{
  "n_layer": 13,
  "d_model": 448,
  "n_experts": 24,
  "experts_per_token": 2,
  "d_expert": 288,
  "d_shared_expert": 0,
  "activation": "swiglu",
  "moe_layers": [1, 3, 5, 7, 9, 11],
  "router_score": "softmax",
  "normalize_top_k": true,
  "routed_scale": 1.0,
  "balance_loss": 0.00698,
  "balance_bias": false,
  "router_z_loss": 0.001,
  "init_std_router": 0.00901,
  "lr_router": 0.000659,
  "n_head": 7,
  "n_kv_head": 1,
  "head_dim": 64,
  "vocab_size": 37993,
  "norm": "rmsnorm",
  "norm_place": "pre",
  "norm_eps": 1e-05,
  "positions": "rope",
  "rope_base": 25500.0,
  "rope_fraction": 0.75,
  "qk_norm": true,
  "attn_scale": 0.125,
  "tie_embeddings": false,
  "parallel_block": false,
  "init": "normal",
  "init_std_qkv": 0.0312,
  "init_std_o": 0.0387,
  "init_std_up": 0.0446,
  "init_std_down": 0.0446,
  "optimizer": "soap_variant",
  "lr": 0.00755,
  "weight_decay": 0.0,
  "lr_head": 0.00951,
  "warmup_steps": 130,
  "schedule": "wsd",
  "decay_fraction": 1.0,
  "decay_shape": "pow",
  "final_lr_fraction": 0.0,
  "batch_tokens": 65536,
  "seq_len": 512,
  "doc_mask": true,
  "z_loss": 1e-05,
  "train_tokens": 483200000,
  "steps": 7374,
  "dataset": "wikipedia_en"
}
Below are experts of layer 3 (counted from 0) of a mixture-of-experts language model. Rows are named router (the router's row for the expert), gate (a neuron's input weights, with its number), up (a neuron's input weights, with its number), down (a neuron's output weights, with its number) and show model dimensions 112-223. Each number is 128 + 32 x the weight over its row's rms, rounded and kept within 0 to 255. Numbers have three digits each.
After each expert's rows: "comes after" lists some tokens at least twice as common just before its tokens as in all text; "comes before" lists some tokens at least twice as common just after its tokens as in all text. This comes from a sample of Wikipedia text that the model never trained on. Tokens count by the router's weight.

# expert 18
router:128116126169136112118165088136138128099096114092070107124156086112144121141191095130110106149126118112133133176163125130122130079097086080126157132121048116099181126133138176146114149096144121158165118133083120152140114117167117153111140134117115100124134147134084080109085114115134086137129154194093122115145138133133136116149137170089
gate0:141088125103133119129101097164127065171117142147137082107120139104140115172154094077120113193142170112111099146156127172126115112162123079134084150113130092196136130180167152115145127120174080120087191147092170151072158136090076095154086061110091075131094117118140194085179127155133146142125180153151126128112100061125113128134170148097
up0:147096114116130108103102155149124124119131087119120123074131126175128114083118100126166151055132117156093127118050143105105055170147156125158159076148156159143174103086134107120099090174115166111151129095154058071161121101076106098168127152224133158133101151070191070165139168108102095123112089103157103111106149182145154137139159084133
down0:085132102153164122078100104177134107229084125147137091130181099132141133129067183172116144141059071108142160133085104157116109113107101061173108106200145178104143147127142109148126178129118103108142155131160104172103123131136122144124065185152074158107145111170102087119131193103101098152133105111177115137141184177100099158137108158164
gate1:086140125148099140202070093087087138065132094102153092112172124159131112149167152110084145160126138152101149097130092151135101141161153140150085103096147114089081124109137082171127148107186137150103128137164132147173103106045111106205089169083160211092102111188146161103149141073080156098125105134189147089147136097140144138138076104153
up1:184101123140133106060199174164143087151157183123148155159095123119130161124114143138183137129140151117153123180169158096109165144093114133118166142163156120142188110192111176125112155141083164045121162146077150123104138152222145119134201131186131049167126093057115114137097132175144137178136139138070107155107121181119124152115139122049
down1:159133103116114102095169075189064142172134102168120122117184099157136105142174161122134122135120125139156150091124122133175138194133142158079107127091049120056100166146143157136178131082142079065117176122092136155124137177058113104152127140102099149113107185146147108155162122104138117140174112189120096075103135088215102136138118072139
gate2:129141158148134163166092181180151151118113082157102146199106159074138168127154095146167180130095146136088157174067131157171151133121155094167131155153164151099163182152092177103066107088161080129185176121081140094102156089146114116089118112099165099104145168144112084090092163116103118163108154104121063142134073138110169121071148096164
up2:167157105164120112051191166170023148149098106133161148204156110117179154127148154062091088103140142166132109103171123126085127125171189131161162097128123112123131065139136095132095115144127094088132179138128106168155085126109129118121143158094159080144162131152134143163094085051138102111148158146079118123123099147094129158092137105094
down2:080124110166102100085187114108123111084131123156131113097130140099125160074108159138076118141169126168127143140105116164136116128069134168111163087126111132172153177148169021084120104191098134096212176173130158165061138149086136087104110087127169116086074158135117073180133097137141109118157144121107122110175156102118077136152099108074
gate3:141083121144172179130134129106096114110208178164104168111175086191135104147081153097123111127172114129120167108156114154119140129112111190104121077066114134153143131099148169139138184136104135126099153157124134153184089085127104100131120089110180211132165114184151128141176138118151190102086130137133122127156152069170097117118160148115
up3:151131169121102088074119115121156159095103136113139130170151093155151127159143098117112109122046116146139103155093102153161080180162089111147156120093114066154138132099158181140182129172135173131134107128142161161199103150134106158162176080157130094181109068206074116165151127095108095107144135170146133148167172114138179154151110123163
down3:120141114118114110126112108122162131119123110150108176182181140114135124118133134147134138131167110095150144161130128143197078144085134119161115121098123061166051085117114156129125143148141069184127133080134104131138107164127119100104197158111123186132165131117154138150052147170166125120128091167123195158040138167128137093116078099108
comes after: ".\n\n", " the", " of", " United", " New", " National"
comes before: ",", "\n", " of", " (", ".\n\n", "\n\n"

# expert 7
router:097093067143118120167196132162070105162102091059120068159121082134158124181148129110109102118187096112086129154170123125114149076099099121130129160058085157148215133132113162126142154121204140110094115134163105150155109065133101122119099111185148065109144167062096096096121140137163154154074155145098096079095162158157074121125166119122
gate6:144126065173128145144155160104111115182169122091145151091139135157163102141166157169175112104119182097173132116122064093159140119158160055109100120208171149120142116080134182108159157128105120128098164146088139125180117150119142111102123110026051074148102098183118130046112120128160116073077097131107150100143101117149105092114120079141
up6:148132140196125152125144081153180172128127128154107112153164125197133126125158123105195139119107125098123129116095123164111147085105129179100154117186143165089176121146129133153082101119100162109131138138095126153151082152080143121139093165159142032135168167092175139136122148151156150124125115150091132080126126150144146222178076175134
down6:077143114109149108193174111182121098145135112096131107062100117123119102114156112122161141185150117170124149153157074047136111176120091134137150156073140097126087121181130196069195098136162055089144151134149209071155127150143126091088116168138162138095083129120131077119132059097120161112140101081133133120165082166160122063091102122117
gate7:133114130099130107088116099135153156040100126148086134153102121172156139140141162148104092136102135151148109120167100130149154135071124077177046142127059119159046140145136138100108150150186111129098068094141153193075136114164068177092131062099113098138139147193103150174131176187103120154159110137153171150121182113150117128188133198125
up7:127153185089102106096092124140100189023096166109111057117126116115164138116177136121119138139080105170166149187119147140104174168066145088186137157100099107105104138181104105176138131168109139108165054132120120171081165118128127183119121166148113099159098145146166106101154206156104089141144119117129216132103130125124134079140117130133
down7:116094089143167111152119131181119151093146153139124000106126111130097067124143145089156062137203142104131136119151119172114129112108137132098152128148130144135071199184166209134138100137166165139088103110103113126135171171178170114174123150176105109140163150201145116141141132043149143143093107097198155192134128179122157096081141097137
gate8:084094038167181117176137165114158180088133112084093208091169131142086145119066113150080136144107094107120202144154144124116087151073118127179110113078112110141130167129145165126151133130121113127099104114085121087159144108121086150141214098099167122133172127143112122163138122131101210133128145105132156134113103167089115103144132166132
up8:116084155085173104115147138075140105133168116069126187132149121153130163060123121188154165114114116127138089059118132084095064071093088110137107084134125136131109154208117144083105097090091131174202085167127109139106104133181094076076093133131124159104131133108108118106104120129128098099128109107125160128111091105121134121109101110136
down8:154130128111111107116110134091114088198116134194143064160077140152197069140124159127151110111123129172088140173153118160125163130123072102143145148104103186133149109114158105181119142192136180101075088131122077096085090040126104113120184169065056067135129070124148137145110142094128138112075157154097098133180109121135096091098156161128
gate9:141129107106136110180113146134167101202149117086106084107156207167109163170097107121140108154122161177044104140156150130127146107133085109108114099152119139119181153147107164109148128136162088101175135159124111130155111110151133180143145123183057155137099128128138068157181149185117130095116109114115184093105164082121141125132073140118
up9:111122174169094127150120112085116134056154145122227134172157082139209099118174138126183116132156158114144140135146111093123094141110163130062103182108165112177092105112179060156092101145117171126105127153121141146111147061090146129104101103084202123135156091119112165119121103116169173142100145156121092159114083177132179142182124088095
down9:135185149082158113147143086110160126132129152140163160158192064126140111117165097101142089126099152108116144195100109101200094136110116117120068141048123142079104169169076130118183144152130138107113148116109060110151124137151137148100137155110152155117181076170142124076118145089138173141149100129093154103143112171188173118230139146109
comes after: " ", "20", "19", "–", " (", "."
comes before: " |", "–", ".", ",", "0", "%"

# expert 22
router:129085082132107145149188075167121124117125110067119079123135117158125140159181095160072120140128135120082121156109107126133162094073067140144129123112125162166135180135147205217108198095153097100160136104140127157160067109179094186076104126143161053112188112094085071129110166117076139164129148156084092120144099117171111113168177078081
gate0:115166073139143062162139076128120091121099160132133140107173118138109105068133126117099109117111107147090126149139107222121105112141110177091159157135120136176172154148183128095115113207122136141105128076121146073161061142119141157089169092108144104147118106119127107183088120144102099155109202095161160126168138135161089168139111170066
up0:092105119145150093156120086105146076148177169099158133056175164122191137136112119112114110112130100113136111168123100136167123037130111144080099070215030123118167109156187115098171157206148165097185106158093168122125126140117127113097173115090155107151141136122106116103145072118054118107228133118126113072125144160156138155144119164097
down0:151173132130177152131080148100138092083116161141138099064103088141073120165092099147099115133110133133204150191129116122141117144088107151134160121114118117120169123189086166167133117115139180116169083093140109153111105104119094073164102140146196045135089082159154091076152156074115136183181085166144197156152118147141134206132146086082
gate1:095066049159114125128130122143126127098094169105120110115114120144125118097040137142077135079117143116136126163122111102157090095068111104111131146111185112189108138147066110183163175051141124122100058090107104101131158118114138129133132089123049122153140066166167148085146175130096119124110127173109115136145098132068135140102137160147
up1:203187155102134184168080137096166078132132116151062099106161095086151139121198141132145133147111121139149150137155147132106121163134117145130174104088088157063138108151178183138122090147084129130146194149153136171118144166125076171098112121173180115127126176132151117145128077085137221080154111098131124184099143159188159132161099123115
down1:107177146122145159145120140113154138174140076150124145111129163127111100134086179142085071187209108153156098129109121213095192081145141119125227142073148116145132139111139127094144062077120163159110132145144149138141110161178188113094124138105100127071154097134158116176100159111116158144158195136129157135124058139135178150116134079157
gate2:140120150142175131151166128118121108176173133113112134107174116105161115107103160100166144177149121113158148142172127105120124103152116102097133108172128074116108109114139112131088071154186105131154108127088114141131155156126127096104161183108123187168132188105125103147128102159147098138155126142140198121133130114146116054100130177147
up2:147130104121152155129136059124076149140097145108130186198126144125082141164099079131125104157094163085136144089107196127153145153169134117153138117113186201148110122173072130147122203111166135139117106124123190160108113156160104178164117101142154077146146094112170148144133154073167141128126139110147148125160079131164132089132089061165
down2:097165083097109138121105067104104128133112159194186142184088150128128179164116106158070169148109141115122113147057151095147153123081131132123104065100170198188139140110124139188200201155116154139104164155108145143111138156124170064129091088114165080102145076098165139121123139094098149123136127096099107132120080138188135141143125088150
gate3:166105078131177111094089176156143104127140119160111122169152105144129147132137167126136152146107100138143147163158083135100133091135126108082158152145192104104085107061122140122175159179121101111124131162039128173150167092086155130113107147144068105109170103105103186105123140158104149176164108141136068163129101162129129099091110148096
up3:138110156157095175126154142133163115119093106120128130168116116115114140171168095142118211153127114120117088170126150100161143088070188173066139131086111130095114114144134168155175156111090104146149114159078082121114133127110123112098140143130089098134164118061148163106062074130133087171179146150135164078116059117140130141087144102150
down3:097160050150100185089123142126047116088105147148110093156119112101202145129080091145160100182116120075116094210097140147109109116133088153126132223143094129114128173120137111119099107036131074162183118148138147167173135094166075081160126141163179154137132187174159142113095113124136129085173106099108165147153115110124112216114150142099
comes after: " the", " a", " his", "'s", " The", "=="
comes before: " of", ",", ".", " in", " and", ".\n\n"

# expert 6
router:118091122171152071181145101152095086150068099105093133120161125176141062204123071148076155176175155120112104138101160069108109139104126142098189169089099147134151195081166148170144110142173106164144112108117126123145101133142111136076072129145130136120157155110084141127136156189138114158150156143090081110108108157174098093132118129110
gate0:131125135171121122081071101163127121197128139127118141066151137083149164086135166173138100170143165115088132128104151134202114127122095135130168156150105133085117142166138103118072101150148164199144112137135097148070139118138078097083119136178159132099130200151151067170117145190111170137085169152108158157101141121171124120145159135096
up0:117131115128153155146146115159134142186167143119165087112195096119135076094148134122139157062171154072112133122155116098146132198138125131064118156089200096139102184152176114123104111187130131118081157098140150147133173101050100125133122182151121109164119142152134163035091168131125098130074116135141133130090073108123102100088059119108
down0:067137116075123154165147131063122100127125099156074132130117083185184165105087105151114114118153099128104129147169118131150174129116105156088174112186181149060157119194100166163099129135106138130122105112146128125165171104098157074137075071141193067114172112078086143139136152160136122100122137110100075116163166048076124146166117121117
gate1:108121183189067156104132098097082142127104143088111128199106129117148172130148109096092080148096202192104122105097160124214166087109107133122137132134107120136147157150154131129117126148169137144124189110060133151070097112134112100157165142135174154115070127165076145129125125164089063128155133148119114155104122200142096170057113139116
up1:053157176110126172160146091124142072074147170148113103095178090115175113143150094081143086147117121150083152128160163154149162133118102086136110112126127153111132160173132111129142097087098139102116115118163156124140097100089134153155163105140126121159041156129053205119138135183147139112167118126071115145117104072126146185123107213094
down1:152107101128130082147087148109121076088091150108065134146152137138132120123126117117173142219096106139136125126127105069118117074108111147135107141085134195138121049144166136162147180143122105119146069127179162190121114138106144095136123168142053124105137115157058114170090137087115059127162142182090120133118136168116108102082095167119
gate2:074110168111120097128142130140158108155199222110081142123113150088141052133141107104159166118120146160174162118111110153084175146085103142125112117121172108114153150141141147101112103190080137064110133114137135160122177133155142166112091084165207142154122118109084153139132174116164122144086152087134134101174130144151127126133132137061
up2:192181099125154155108117124125026155168042086108195142160145128213130213139114138111104100162153121124136122150146136138169108103132097111113113188123094105171093124137176096165123165100176113136168119111140149100148150087147098113092168173101041093084074105108147145125132084177139159091121107158140109122112124127137155109149109130148
down2:098094059067113171085193179144102093137074123126103103103189129117141115130096153140098156146114197100169086136158149140112136134163175126161067139157099191119124139115142116151115091172077131143114093124101189123133125154111169122122136106151142080097071145122080098101146140126147164141151149194185150144157155177128160114130162123087
gate3:093130127128111138087120142125101093113067149178151079125123144155134079158099119157122169146113107038132093120095070128069203061130161163043144069129105154107146136047165151065161106107147174108085126174112082147074129114180118119136112128099116129191130180127173164113090117167122105120132173129135152120180129138158146116184121136113
up3:174059122100105117106152136166097114157133134181088104106114164121184138169174165120140097119160117178115189134165120111116126136104120115103053154135149075100104090201096115122105205146137121125104133129178072125118082203138115131144139161126090128177114113135110087087152085138116139170121100103144149115114131120178134095094111089153
down3:107097143137140092152063139098115116133159154127049161154108165117107147155190131109160139073141172114152097115119108125125138106153168132151049089151167124066182174150090123153083121125124176114106095120111163142104095174095101162125125111115084111050141160099177188109161134123141130159087217136149105130066115159141160132087121195124
comes after: " |", "|", ";", ":", " in", " September"
comes before: "20", "19", "1", "2", "0", "3"

# expert 16
router:115095167145150091165162129148150132158060107133137109142156139077167168147158120165093137096177117139118089178155119182127107107099092132162149187090122116084164165129153148102106123058164134142149110064061158157168118098116143132107082130110169097126128166125134086123109059157141096170145164145135081072114090095158112080150104072080
gate6:136103139128151175078143075121127102116085114087131119132099155105147120163109133139132052114151126121135195123146102167172127147174125184154140135069121067099141154091144104106142118106050080151174128076146122167049152105137100120208154105126095145036078118131218070128089122124151132145133165148082129133162113177162135102128109124129
up6:091091101100112140074153119195140147158073121121121165131107066148140152144097145147187108127108138107104154157126155165168105155129137102151133106131154103109142139145190087146156169072101035127146116107058118121122162102116149159141148117157154098111105124129140168100078118167108111118119067129044152160163054141115134157108024056183
down6:164126127165085153090116133140170216206150128149136168131102140122142141111107119130122140162096194162124159127139147069125136112088122175120101139133181129048159107134164059135074148092135111129138171134161090126076158164122091084108135148112108119116139113081133136103108109129063087132109143145130084134105110147145148114071105121129
gate7:043115120189111145172155107162143091135054105119151111123136101161131127127180151160123055113071133145154105124137107054144139100129142118103066100120143157122159132147131136147125148128100080133114133156077147060213132108129134166124145087143151140170153112149153112166165155162139143107126165104118086123161110082118132121125177143090
up7:177141171161135104158113099118158063135116130108076110168057110161163141145125076074118102146146058100147092159115138167143215196113134084074153135106118123137094114118147167128134119132118123142129143153092127112128120116111190181151178178126157149105105170104132117099143107115168094126132113117126145191096134141187141135127094110157
down7:177163165095122100115142122169161112157109117141096121166078177098112112117195069135148169112131164178086125120170148146181156162103094141130179137184179127108093134099078078138131099143086158131106175126103091092088150153102164144135124156160092144184115114102106173151135104070142141115157164192161115094117145144166090142162138128127
gate8:116134135109100138144096130120140105167094113145114183161126129110167113088146059149170149082125172075128081163056124055148116087113113117110162121130146131141106134166130160055141103113123217131083180151187123150083118166156133158099140128129095143135089117137069136069133140081143131118138087156163069129082109119079129176160089126119
up8:106103160081112130095103135186119138120120138152133237102112156123117186106183159138173150205136124107128084131075106128141142147139079116151146089111178105136122151205126154041088113113119180086125129152129114113148162183190122133134120097143121123127061165107135119116086128055118137125144149173105054144133079100077082142161108148117
down8:115110147128115133118165187112125074100145102109062124059122121133108087159106159210078169126108083132098170166143145144156178153146102100143129096152110184152125111195111149109054142150104120095146036137170148077141144167109106126084134109092141100114122155120139116089120111145140149148161156171164162108139085111155162156095190201122
gate9:142098132162107140128134106159100103125153106122182150146179117112127072131104182189063118176111139141106135141142161084099127119163126150144135197124151138060135189153131127134113125138137129161120170084145143105192139140108076135165149104082102067099136072169125157128151144138124134154138105174103137071163146158142129219149104079103
up9:164153105108131130133130094177140110135091098133130095139121072099117102110112137164049145151078094142194092152187188076073104088171192083107133111084156148100123113136040110141116140139161148139116103099107177087153148150177117118133139089136099088095129051080183112100213144142128129206167167151098111080074182098103219172154125085116
down9:153102173101111151074097115138129139205184156119157102165127146093111188074076135175107103105126080088161109178099225105072174112119136128127102143085168084148183185158065115144129156111137186109105112112097127088098119142121196119137162120131079120070119159109096158202143129139121100171074074169096114151076138130126170158147112116094
comes after: "\n", "-", ")\n", " |\n", ".\n", "1"
comes before: ":", " ", " Mid", "00", " •", " Born"

# expert 10
router:112078110148149141102177078125138077117114126112135086140138114111159112172135123122106095126147159098122154163119116144074062121096091135153164177089065146151119159149111183115152137112118154176110141143137123171149115082154102188131120095096153085073148172108094112131126186154189127134058148144107109100134099110144143101144141114086
gate6:093172104117110153128157076150127098154197140120149097107109118089130083158079110151060117110162126196123104138131167117131094132126088183111092111125130122142169118079117023157154097170103208099110163111142141163125159113144151131149098148101117117092114128132099103168078150030095078125104138154070135092104114182103090041177126133174
up6:137110159160170125132068134172117120121117151063119114121135141116184143160172090082156129171145136160182163179111178115096135095136164105132164120178082102056105149131066098148126112058111090166105062147113090080119140141160096106098161121198132135173153155126135114060135160152160161112094117117107125139130152111162164132137067129084
down6:092141148117126104117124165181078165131135128118126190112152094176102070141112178154128118164170166102206065070134067114120072122134111123216164135142141096089141139133174166142096112137134162064166145140098186138128149160151101131093091113154129113120097147131088153164147075157075101151128106092117108072138108131109138149069125098110
gate7:096129069131128159130107142099090180141124177064123089132136094153126083081092089181112139081132157146146171146119149125073132144072100188134153094074066125144168128127150107112122113168117204119105131146180139091153086169092125156156129110145110059135152180148091093088144134118125070171130082082097197148105070156112145092159084080105
up7:179175088136139128110118091160118087134179119140113156117135142130125160145172163108139104116131215106141142114114096184120120121139177147127126221125135154131105135115156137120132170111108099146139161103051141145104198120132154211106128128131038189173109127155124121125091080145122177124133076107122107123166078094094094152179131140096
down7:151122176104107156139113100135067139115133091136075156121093138135215176164079150136086112157103138113150135104102077145108167138075103085144118136115057121095151170183125108170120107125207115116130131128107160104141056096102140174065127169151097042188093095163156139140121148192120163081114119125131116137133126115145090125135101098133
gate8:176076136072181115131167152141090129108088154169155124124145164113107138129105110074142121096093151107096152102119082108132146103135165180185112154132127118142162163151113148146130189111156106139104127088145179145172100189138169134127146097112167108138123111101093160101121113180122159111147098177079207107156073169103130128098151108110
up8:060127158183096120189091145175158125134141131111132185142114083121142063137105114139142117106145150167163153150146133102098100129102110144131126118102112079163161134120152132122134066141098067169111097117165121105165054138135213118192107064108112199129098116137130142157140167200183120129156168112082128153182116131138051153139187112164
down8:164157136114131098113131110159117145127138172119132130118146130143112111071128095199143133157133162154099046077108134143114125058116143073094165055144168082147125077127144152115119131144147137156119174109179125068131064208083162090130113105164155157106134131109116142077130173161151110133120155152097085112141179143142065120097114086164
gate9:112133069106103092146127090099136098169102110116078096124160094109120142088097100141129139166118124090100127101066091132119116127104105134089130157176185090136095082141118117081139148139118138123133128122174132143090142159151098080050117094101096107140152157135166120122104105129123135084157141088188128157157137082079102108131057105150
up9:163139202132151135132052178183142157144168134119174156095087139147142141129186208095124140127133106128106096142170110130157177123063159126140178119097067151128173162098137118124144132194153164139144128155038084108161157092121177115170108089145134140168102114105110123183131117131121128173126106150099145119103141122090125123147200137112
down9:127076100074149117161097159125131105157151107140135097151098083148134101168105093164193122092097121158096104116124118140104184151149137072117106125120195118142189098122152131123152090107133143126139134144164129153140117122093186128128154132150156081100083198119151121168204107137070087149167172125125120116139104118175133127182134101143
comes after: " ", "0", ")", "1", "2", "%"
comes before: " ", " |", " —", " |\n", "–", " +"

# expert 1
router:147104125171133139143170090115068114149076126109107109113134101102101113170162116120134131115169099122097090154196133108094120125117075158126146108132079128118150166102151163201103120081146163160094132137089134089123098121150130219104141126164143168114145158097110102137138156096124111082064131188102144111106122121148113077133147148132
gate0:075124165130114105140104148180100115155157125136098168125159166130084136104139163116151138092128124125109096105070152119117123144072170122108080177117148072106145160078150107173113110081104118097144098117104086199117119095085054132100102137179083165083094209163218131108093069148174142156139097178135120145082123169115123105138167097139
up0:121120124096124112175120180079157071094093134129138113134077157150220098126151074149109125151184098148121116145133094118158156116103107101175122115168094144107145135076155094070125082174122098186122171141195153156176082117092149095144138113102125151123127167147131121139101074130179206165155146142053126126091132093121123100129161092143
down0:117079169123095158143102162098136132110082081101164181112136118133109034123102179118137123134131128105112191151137163062098127090147118173078102126139147136157111135182070120197159117119160133121125145145112187106143123134116141155096150103164044196061136109149181108151126146141118107112119104111155109163140123182172127130165164107202
gate1:137160186165141121191103129107154102180108131082089151148159118156194129112126114141175119110118145149188121155167139098114112064139096144150099156197109128112138145103047148109078105069168201149139115130092139067097092148142119139159133135149178163120087118136223127097166118161157152187167132121111093135101115125133169137093067181135
up1:155112133120194074212107097121097152098148137092134125109144103182178141136131101101143132079129110133139103191195112180175109138175119128111084138122159126061178143100104110150146080105095149121148063111143131115076136184184119111158107154144169160113182112151151137140158180135123107126150141078101145152147154143113185131102096122138
down1:106078123138117117190173111126086186144145111137107156104149140141174200101068098099134073090126149126113139140132159150132129201097102114121078108121137103166123101136095104094200119111119105142110164163152109111169135128115042109165154175063127100089075120157093155162154158089045161120110162130116145049162126147097112084149176122174
gate2:132120115077127119119135116164148067141127137198161126106084101099140150158171155117127142107118126106116111128097104056094153141165160091153154071135119131137077132128123142179126127117184211142054117115152104133153128157119153152198151074151118147149107151119110140129152131172148140105094094152118157169091141168129149120147156084178
up2:116104120123178097108144063124171149175111106207202116111198077103095150121123141122136206170170165099129103143129153149082138081130110157067141146110142110150149114114137083089149067159158117162122130060080127108123126117199092091123152120133111187159217111172110148137143110155153089059152085161180158090106130113148085127095144135165
down2:128160138181128098174110117151111116115112117170116102102103130168160106102114083158112175162148121099134114144185146157122131091086154088102102134130164216133148121090149060140155125126140098086147131120197094135160155129104127159076116101092169144157160109091160159106071211159139126204091132142098131103156098116052169141203155110141
gate3:137094172140102112116093107179066126082153141161162141126110117143102158152129079151158157097185095155145182137117171108111128141125182105093102156145133163121158145118140089154132148118163154115045153147047145152153158139088154103184144105081096125102151121164132168190107145155135154176139140102115121118158141127117120114105114135154
up3:115115144133125172086143138146107109114132152140154158150108089108111142156171109153111116145176113210197189132105154089116086160110130127095110135139171105139123154139122134147108094106176138162086105158103128110178154185149126039099121127141167153135129160126146132140159143148190153176138121153128128158114128146169092153107099104177
down3:166142163099137180103083113089122140150134068168148152135168097151129114064171069127146176122160170199123164128176092133120156124177184155156149159113124134127129105159147151190127111104138126120160221159082149080141160139110140158128120162122102135092157089141127124193160099145139138111088121056117094104140127145161152154171146216161
comes after: " |\n", "-", ":", "|", " by", "="
comes before: " ", "'s", " \"", " B", " Year", " Title"

# expert 17
router:115086131163180093154149103119099085182128083122093146165168061139142093144162074167132100063136121090119125124151073142071129074091104136117146159086082153161119098158147135125145135126180058172089107104119127122125056097143100155149083131172179095074138090136128140138086102154178153127113148128131128095081093123143096105124127095100
gate0:111111075196157132136089148177157103107140147154167116122119150084085088106126183102115152101139116111137074123114106128106141129164104101091126178115140115118111119169158172151095140164164107118083125146154068138079098104166140103161093119117167177203193079186029166119120112105156128141143112130082139130149023117075165187129132147059
up0:115127129138136144118080141172161085091095138178140128142103188098088094144125233104147137175121116094099112123108105100112127128134068087154090146141167151085130145154143177180108136177128093101167062146127072148080099124154128117197145101135202155193125152151079128108121122117158175172138119082049139138133094119103113151122129180061
down0:161111150149174124085092089114153117130117106092108146237180103122204057055105131077137117125132152101102144132165158146153126130071130150135054124016106072131096103160112142142086114161144140109132163142093157123130133185127141117164142180156099130168108140130099117123118097088138145211150077134101115165104168125110119096092105149100
gate1:161082148151075178109123145123078177181123096141159108099155181115151141145135166108216156125188164154142193099155111100146076096083141118131133143163123152123177147142133141136157148129155060145121178099115094158197101139183109107172134080160101061195167108135105126057146095111137139142130073067140165118124152155171161133142145083131
up1:134125155090118103118171115109138097116178158113063146111138083179149118144111121153101087141165118092097115146147143127179117172142182094106073118105134140195126093130118118147134107109063132075088080132181119150140154146081073155069171165109120179116068096167135144183110123143119150165137123157077124141141115135150149129114139175145
down1:138098130134136187086084179123139114094142189131151194110106041138097127107106073091123128114156114119132190134086150127116137133120073135173113122154168119108098165136116120134099126096120127080168084116149133130177137073089167168108149154088173212180145116153172153108153101201096100128195117144087129119126109150099154166159108156101
gate2:093162114098113105115170120085106177131110100080143110081153092095092153070168145148161186124098167152163167154117105075087142115084167096110136164129150080058135107145107159158086065124108122128131082106118221150133147126090114166078156104124119085073136120112122103150137149164077106100105121095139073135193187099122198150130114137137
up2:108125160156112115129119088151070122147122082086115131117183160066085142089150101138107121104139155096112097120119135146156127171099179124089124176168122091170094145153108093134089108132113146095044061176097125080097158139104085127083170173120153186151153123105188133146148102123116153087152102082096134104135152115106153172097186154134
down2:113092044118157184121167095083117074129089146111108144160110172169116143090156109111159164126113111098106145148159158132142116136118134160136156124188143178134070174144097144141098045131133113097145150102136164132037113099111119077144109184103118143106117117136074105172103058131146180142170099135151145117146158081098111097161142090099
gate3:080144096134147131112176083168148120124083092113089131206107132108129104087129060094158079166066111119142154137103110100128140054122149101166139143116140132126189119180147158108148165103134137124105181131079182075100164114164083177175110075105143200136132105152075124192139123141159135088129111102100109120162130144120141081032139094129
up3:171150122097132112116090129108114136114134071125162155156117141105131138108173161141078141071155140169146087186137144160125143187121106109153126122183068101111131111083114111128081113101126110143119079147187109141163130123086143175171100163160107109126121131108135129153181075132096081102159155075185171088139100141090153197127145160176
down3:050165131113174094138146089087116159121144139182119138121073074167168135130144159132167166105111174150141111101115126089204149133161153189114073153124142124146043168072119126131123164163099086177120133117130133140188140126129117170125131158128103134123135143130099198112141122101178183136119135112087128103144137121127125114141093149100
comes after: " was", " is", ".", " were", " be", " are"
comes before: " the", " to", " by", " in", " a", " as"